From a checkpoint of a small mixture-of-experts model trained on Wikipedia.
Training: a variant of Muon for the experts, 658M tokens, 5023 steps.
Below are experts of layer 5 (counted from 0) of a mixture-of-experts language model. Rows are named router (the router's row for the expert), gate (a neuron's input weights, with its number), up (a neuron's input weights, with its number), down (a neuron's output weights, with its number) and show model dimensions 0-127. Each number is 128 + 24 x the weight over its row's rms, rounded and kept within 0 to 255. Numbers have three digits each.
Before each expert's rows: "raises" lists some tokens whose logits its average output raises strongly, later layers aside; "comes after" lists some tokens at least twice as common just before its tokens as in all text. This comes from a sample of Wikipedia text that the model never trained on. Tokens count by the router's weight.

# expert 2
raises: "ions", "ique", "ices", "ants", "ice"
comes after: "0", "\n", "2", "9", ".", "8"
router:150109089131092105120115130117181113115138120097120149159132152125119104105087142154123134123143141146113166140092143130147140111086122121131123102137162141156117086139130095108095124104151164124151157147099165153124159127156102104127126122152135106086090095120137122100076117126137111144096091127168139109112100156160130146157122102099132101172097111166113109105153182164091096163118
gate0:183089128159086107146160132124143169119156105084108104120148120128155129148103128124159119139166108176117110089131137135126135111143142102178132139133136101119111110120101102142103101113131163128166183125109175171123116151122120126129139168153149129119163095099115122145122118116120131123122091141121132116125127105136151100200131140134108134072143149078104144114126169099138095163140
up0:124101128110150114143118081091128129158098152108125125106162127120128151163153117086164117143098117141124147129167142120114158127118104091138137124122079077152117137128092109188100137152108130099129102159094134124129150130133119136153158101135102186079181151155166123119099086113131114140087137106095109121132158094164153150090109144122152123110092136142109156128114091127131129143102
down0:133105170161117117105121091110124126117144139117125123153148166115145142139135151116147172140111127126177108164127087095116098158191149156139158123111164079138123160123147148116118153133133091116136108167134154130169112164150162119131134117118120090181100115102081126112124131134126134078136123092103088099133122113099086139139124145155097142121113127114161112167164178133109156138129
gate1:101156129140113121111131108164184153123161124119146127136144150064121119136081116128152166113149124127097149058135189119145131115149134122156151118110138131089118125138064121115107118142151105172120146144087099136160100143136117143138115158124114151134133099096168092117139098111104145138111127117161134136116110123154084109117142126169150106104147135130144175153091143119099087110142
up1:119128122131121094144161180080100148147135098129144108076118114167172154094152148113098144107127088142151115143106106121134142118115107156097126089182137107143122134103157159107167163159090078129143108099123149139135121066140099178123100127115111139123102109113149096108151122143146140141125162153122125083150110112142125106129156122145131128141077101089139149137102120152110131135143
down1:135145138124150122118128135115132126161117122065105090107129110120165134123151115126156127113126168119145149162100137141130126109107136129144144160137143095114147128103118138131099115101118142103144125075139108104147090194140130160113121075111074097138177134154167076137139096128143109128104087156098162146157106110139118105120182147138149116155122180110126100096080123135119104112127
gate2:092161115113125136111114097131133123103152137100118142167143109103136124096132152124123113152099141078155122076066179131103109122149118124132176110105126168101139098115097158122130133119144140128123149139056147129151130169157107120127119145109099136110140116060102134098118112124131130150130169116124151131095149142108125179105118087152087081098148130109124094137127106136143134104141
up2:099103168118125137143120151117100132181148094121151172130155137137137129138132137123146140129104156155141127125146162111119107103123087132113123176135156167102150158134156140155097110134148134080153136116122155135185149164150127079092108138097144123135085173143158118077124136169137144099168109133141121126153150137126103100151079133123114156151126099123110116197140113123112160128146
down2:149119115120141163163125110152103127147104090122108161103138136164130125106136117129130087129114120121152117107074118102131087117082100123111126149164140129111080116148167162120130135138149110123114163142174115092133072118148135118108127096082073120126092113109126134119154162120097115104122148121147178151074115106115134148158144120175174129140176138107137134122082114130110131110150
gate3:129135177127142170112129084148126093131167155127125141135141105152151059142127162140124108147123144111125159108090136112180121102101166163159085127132116149138130140141131127106081122101141112144134124151131154121114154127152077125080106088165136092116100101164091151160101121142103133159175123131135101144141139147136137143157141117088165098130158083126148149119121128139136129147155
up3:094119157131112116124150128157149130091133073162157132140140158132137117152087098102123111135118086133134135113142113150121124109125140135133108162144096188153117128140136138133106085136095134143128163132114081154122132117136143140105117110115127108155120079129098115130127137168145145115124138115114132152087145134086121118092088145047167085161121136158177138139101081126116103176147
down3:108145116128139174105131098134129122116114141153108116086129147119085104117108157140095091083096131114082110114112121142141155150105137120100127137146101109104130155135080104120110123185080108101121161116131072125134115106122094117120099150128135096132124106155114146085153104126120107173127136155127081174108122133144190110119126099167124134142180123125148151083112128097114136125099
gate4:081133168113115124146149111125081137112138111127085131130135144146115074091091151125082123148165118136166146066082127160143169132119144098093100139156121129120146118153132127139143140122120096126162130139145121114119149073109108069160087088171121155140147126134121114121133088149135134118116088144132129121113119113107152152100144119151141101162171130136154127170172131113141100135130
up4:131172142145128107094119110086168095114105134109154164115127096098114128093150155154165147113109127151144150125099161140108136123134126097100157145141194156096141134105113122121138134171152126096148149142150094141109116111087101139106128081138132104122104087112131168108197127105149116145127136152148092133115110114087110090096110123092140118111079114131139159109091127143148147122120
down4:123069125124114065130138138147152144114167078119155124114128134103127137112129155139128180098104166137160115155162119161139101091109159155124151107129155145102112114130141111131128126114129118128117130106119153133103116128178102127107181116143108132126167171170128075120137126146159109093095156129120112134104114160175122147134113165201114135117170136141103109147140102114144110139113

# expert 80
raises: "9", "8", "7", "6", "5", "en"
comes after: " ", " (", "–", " ["
router:158138111130121112102121098100158150115157156137127120154099113109098106098110106148132121100135116119109151138087167145143095142140115155151108111156108133148128103150113120120075123090142128090148196133093154131137170103130087127154134102132108120128125121110115148124123110137152162161053098158144084134069100137110106138156136094152135082138131073152132109117117147136105128141125
gate0:118119124123131124095125150109104131088145133151136123120138106127131170142171126127072128141134136120128115124113099137167096172128142091108165160131098155143139143151116136126164140171129154115103142153120127151119116135166138145121152142158176136101133153158116162112135121137059164096128114111139108069098132149074116142117109126101113109062097125098114128167134176160129102138101
up0:157191129109129085137120139110148110144116135099113151124110124146152157119099103143148097111149144113129165119075135135140142178135110168129120109142190115060148181130116117144139117113127127128117097149153145133129170156143126129143134155136127116137185115175110148147081102098136106144147128111194119106135093135106105154126121119099104121176099106155138135154138111113115109144131
down0:110115109152077098127162118097161108107159122139126170111145137104172117121140137128140105081141124092085083170110096161170120146138126142150143125103160122078138133151165142097090134123136138128127158158096150123108114124157110150133109122144128124096093147147127137118161139075141129143146119118175120125145179136138141170127128113137174146123105114089114162153156074153108118131133
gate1:110112150130128102123118131153112110127122163130155107131119129119123138145129143078136099124136141119137117144188138112158144164112136129086107092103131157111108173155109129102135119142132136117107078132124131159161060124118165161094119115108128081126072083145126092118172133155148142135115161117125117114126128145109175139137127139146160095122163115146142082083134105125113185090158
up1:101076147129112118136162101148116111127131192124123136127166120103123120147127139097100146137111151151142156152169145129173080154146107121107132121136135120112139093126117143106147078088128096181141088104174146147140119119133172109107124158102135122126106122145093117120119127104150147106110127152114127102164130135085162178148113152155129095107131084127073081126128102110144148108131
down1:125168116122116130118102109091128128083078090140080134151116103115131116158091153159144120126136099103105153120139132170106133126084166122176086168147149118139126111126125077104123127139102123143132137149119149102139140071133113107155155116099101163148124117137157121089103138127095125105122135130136160130072126136135127111096105172125136153154089133161123084094104147164161118108127
gate2:129091132109145112154140128123136119134133147132161079122178079111132077155095151156171097132115125101147134171171115122137142135142130136157118091109140107111151161113126146114150149111157118168127076146131109146120112162151118139100166126103187126131140121077128141108163099078099101094146124135068128139146123157153176141143116113139138140132138116149119162135129165111121095135147
up2:166139176148167149141172109108138152150133133146131152153135152120144164154129137153100152135175120104105127090143144112159147046139132136087126161099146122168081125163171098141141130146111168086136117137137152121168102151143162116127145137137135148154121110148116125132107135150162107131114103151115123141100127074107139115139152110149088170153143135151110121086100142135133111108137
down2:105123091131127135148169139147157115169077129147146149069136175144120133148112075131149151148136138155170152179125153099165140103170127094132120105138115132122148156133144131120159118123109080107161121158146122145075140136142128180115108138157178118097086134131112127130111136128088125131120131126103138146133111144178140103107103111112168127128115135152116159158161115113132105082134
gate3:158065124084108131138129171106109122126126080132125165117137145118110122109135107113157148128109117137131133123122099130117106106120174152123128116145130152152125132162135127143147162116123122137125115132111078111171097118148084139151139134114122123116146153141135131099126110115091060082100102118156142155143132101123117136137094157115143149188052127125133163185123164127075121113111
up3:119091150062123145122123132109139140129105115157098170139125087130155158077104111112120126119130108145146147164147091134115148108156181130112126093117114152143111136120101109168113136148162107128166107118086113143143118142150078101159091143121111127168164109139103133105173074151098125109143136142162152156124129159143150136156144167130125142173115146126174115127124130128108091148099
down3:143148079097156088102109142124120165153151138122113121127101138137151146078144085116096168150119100125098161114136118145107128133149104175115130140128124110139128195155137125170127093148068127140105111114130127106149156118118135091147117136085090206126155099134119107131109101148138117186148113108120117131103123134119125120108152139115114130166108095161163121097120127152111149111112
gate4:111116119148133149092125078128092126148132126144127130122130092082113102132097071105115106151126104108072103165152110155151117152145150094119119171108082121165132154107070142121145117117120103092131166117150119138124162124104113137143133104098130112116119109108177107138131102094099144175147130156156122140092135099106158122106110140166137125156155132149173162126143079133148110123120
up4:127166118121086118089123156166140135146105170127135118118091140169139152161146142133145163138146152173166145107088167113084117157098095163103135141107112133129095114163137113107156111113104135132125098125145137146081133114097122078142117167168107127103135137158134146142074165164153103125102111138164145140172113136167139141122124134109166107134131143104128110088152149131147148131102
down4:103081107123137077119106113138160122100194112093125124140129127144129139081111164101121137101124157108152136138171155124159132107161163100151104136114135128099135140124070154100130110145129152153153132139116140118161158162121151150130151165147157100117102148130124082107092138166151161140116105140136149139105118107121198147139086130106169142163131126098115117159109137094122129109133

# expert 79
raises: "st", "0", "8", "9", "6", "3"
comes after: " ", "–", " (", "/", " $", " −"
router:160129093127089108131134079113160127153139117116116127174096160142093082125100143147167131139130134106095135103097177139128096162136102142120110128121145146127142088148132097136088125100144137115146180144089157165115146108116078107148113130111112080138119119091118124122080101134132148153076136123163090152091134148142105124144108110155121128117133098136137105081138159143103116158138
gate0:125091103116140105135160123112128130111139111115106117151145094158131129129113128129121160116130146138152192166075085132129116131114121147122121142158111105121168146130155132122159117099160089184162128072101096125146115108157118153104144136153084094142163118127154104155069119117095097105148116194096126096122102106107154106147122142119131136142110125142134124154129087110079134115116
up0:097119129100121102131140155089091117131133137122139118146134094141119147127133102126096157144104087157151159125140110120141154129098159171085158140136102144115139136144082109151148106128104155136149134127129078160146068119149113149131187123121118135111126089097159131101124119121100122073132090166137120141096167135113113117098161121098182158164135149122140136087096116078105124132135
down0:148122069145093099140168164113095098169126128146141164137123124131150117139157171139128119149141134143147108099127131150127161139138125112091123157154128161127125129117128102091135145101113091148114112127164136131087146109104105142133097119129115155116170091102122155117084079085146095112125114110132131165142145087150120103167174137111118117164108162145079105132124097103108138073107
gate1:106116099126133115149142134108130116114137135134120137157113098112147135170151121103150103162121085147120090122121119096145111153121092125078118125095170097108129138134172123114154132096112163135133115151167130128124113135085093129160111121196106178135097135154111148137090101149139073142133084122165145107162100097168127152127065121095125105132152141133085160117133129136144147151136
up1:123132172109117173133085100143110137118104138138112158062142155167110150121127155133136128102118126124121187147139157093101142096131183140172107127153129127100116134131116124109067114158127109115151153130115120108135110119164137118156141123081124112147140125140149132123176135119120207147141118114100103115118141148118147146162135128131111188135096136127115122127132172125093141097085
down1:161124162150153162102122125123115164109117109107121137121134158148111091108133102102149140149136129169116101128145156141092134114127151123159061152123119073142170131155122103128113117127120074164117088119148115180137141088150144115120140103144152097134183089142104122122120138081097105095160162123133138117155124116143128150160102152116126105143124124124086136102150164152151145076115
gate2:163120105094104124143133111104072114142143124183123156127147144153101143110090121142124167149147149101133129093146128147132156176094128135112100127179137156140103137113182105100130129098094107154137114162133183095112106169153131107083128106119147129169155094126112133166172121100127151120136074104119138097138116156110135144125105157125114127118154116129123168079125143128143109125135
up2:140086158185175125141121095145169094095130117132114112141084074130139136140143151110139125124095110135079089114105094109108115062107162125124096134125142123153082119098123156139158146144155184100116113100117136122123108060085130120123137155154133134134108156127134141108146153128123121124112144153102125136136148127127156135138105095108101148137105087127120115156098174106103129134133
down2:133121055113183121126131136126109162143146144118131160153116133111134181157147089135127082119081181107120165096096133106114140127146172141096159126124121176136157108140146132139160179114159095132142099128112118137131128143127141145106113174162104101109156129143111116129108130143099110120155113113125102146142129075104134108118119116123137181106114096133142132132128168087149100097136
gate3:152168112105130117118119155113132139083110140191146111096136149103095096129132127133134138141124135138155175129094160101129111103150096165137106118151140124134144139161110126115160169124138130163153135127158091115106138139069114164134135125131101127112118120120100113195144117091142092122119095154148121110134097104102201127083155143087118127127122146101121133175147135142124164094119
up3:077133144154148144134129141113185097191141155109101135118141148097138111159096141116160150149132095093144110138146135102152136149143127136098171089139119093127115078141167132121088140153147093121123187139108122135095081110139132106121142176124115143100138110123160172086122086100102119122084113142120134139107151099133118118127103162144115134114125136167125083139124151133148138147137
down3:149111123134165122147137108155147105108127098160125118127136169130143119112162092137117110129110129125093111149073108120093143171103145100111134108148144147099127144125178123143153132099160135119126102134112154152171079177127134113133117122126106100109147174120119120111156117106170145128138177155122121096138190136141083111120125123105114115142126139087120087128088094099142073173155
gate4:112156135145117131112149110165099123103147123139120146159114098135159130104132140128081136141092157109104104089117146152136123148122094141060093125113123139127130073148122101135102089138151133162114119159118084139101140158113134138154141103070161142161176141115106127160118151101118127161134149143209168121122129117142116177132147080141113146120114123137097116109157144110140129151144
up4:112106132122165140111138119114117137182159117112173088127098119123122103123141132127120139129134140095159122163118088120071118105133091122134139131177111150112133143120132123112129120180116144130187102099154116147117097112136132170127149124087099175136177141106134072159082100133160154128116155097096082136115149142114116138158139116128119093122120131124103182133087149097134107109127
down4:115092077114112132133133112122123135171156114121169157106104130142156115119176087095140132094180100121126099106168131133112155072174119122119149158130099124101117122166111162130139127161100129088134088148166138177116132127151128096106138130141128109082142123173154098109153138136144112111161134076137121161127137085162117112149140106129130131135125128124085156132124097145171129125125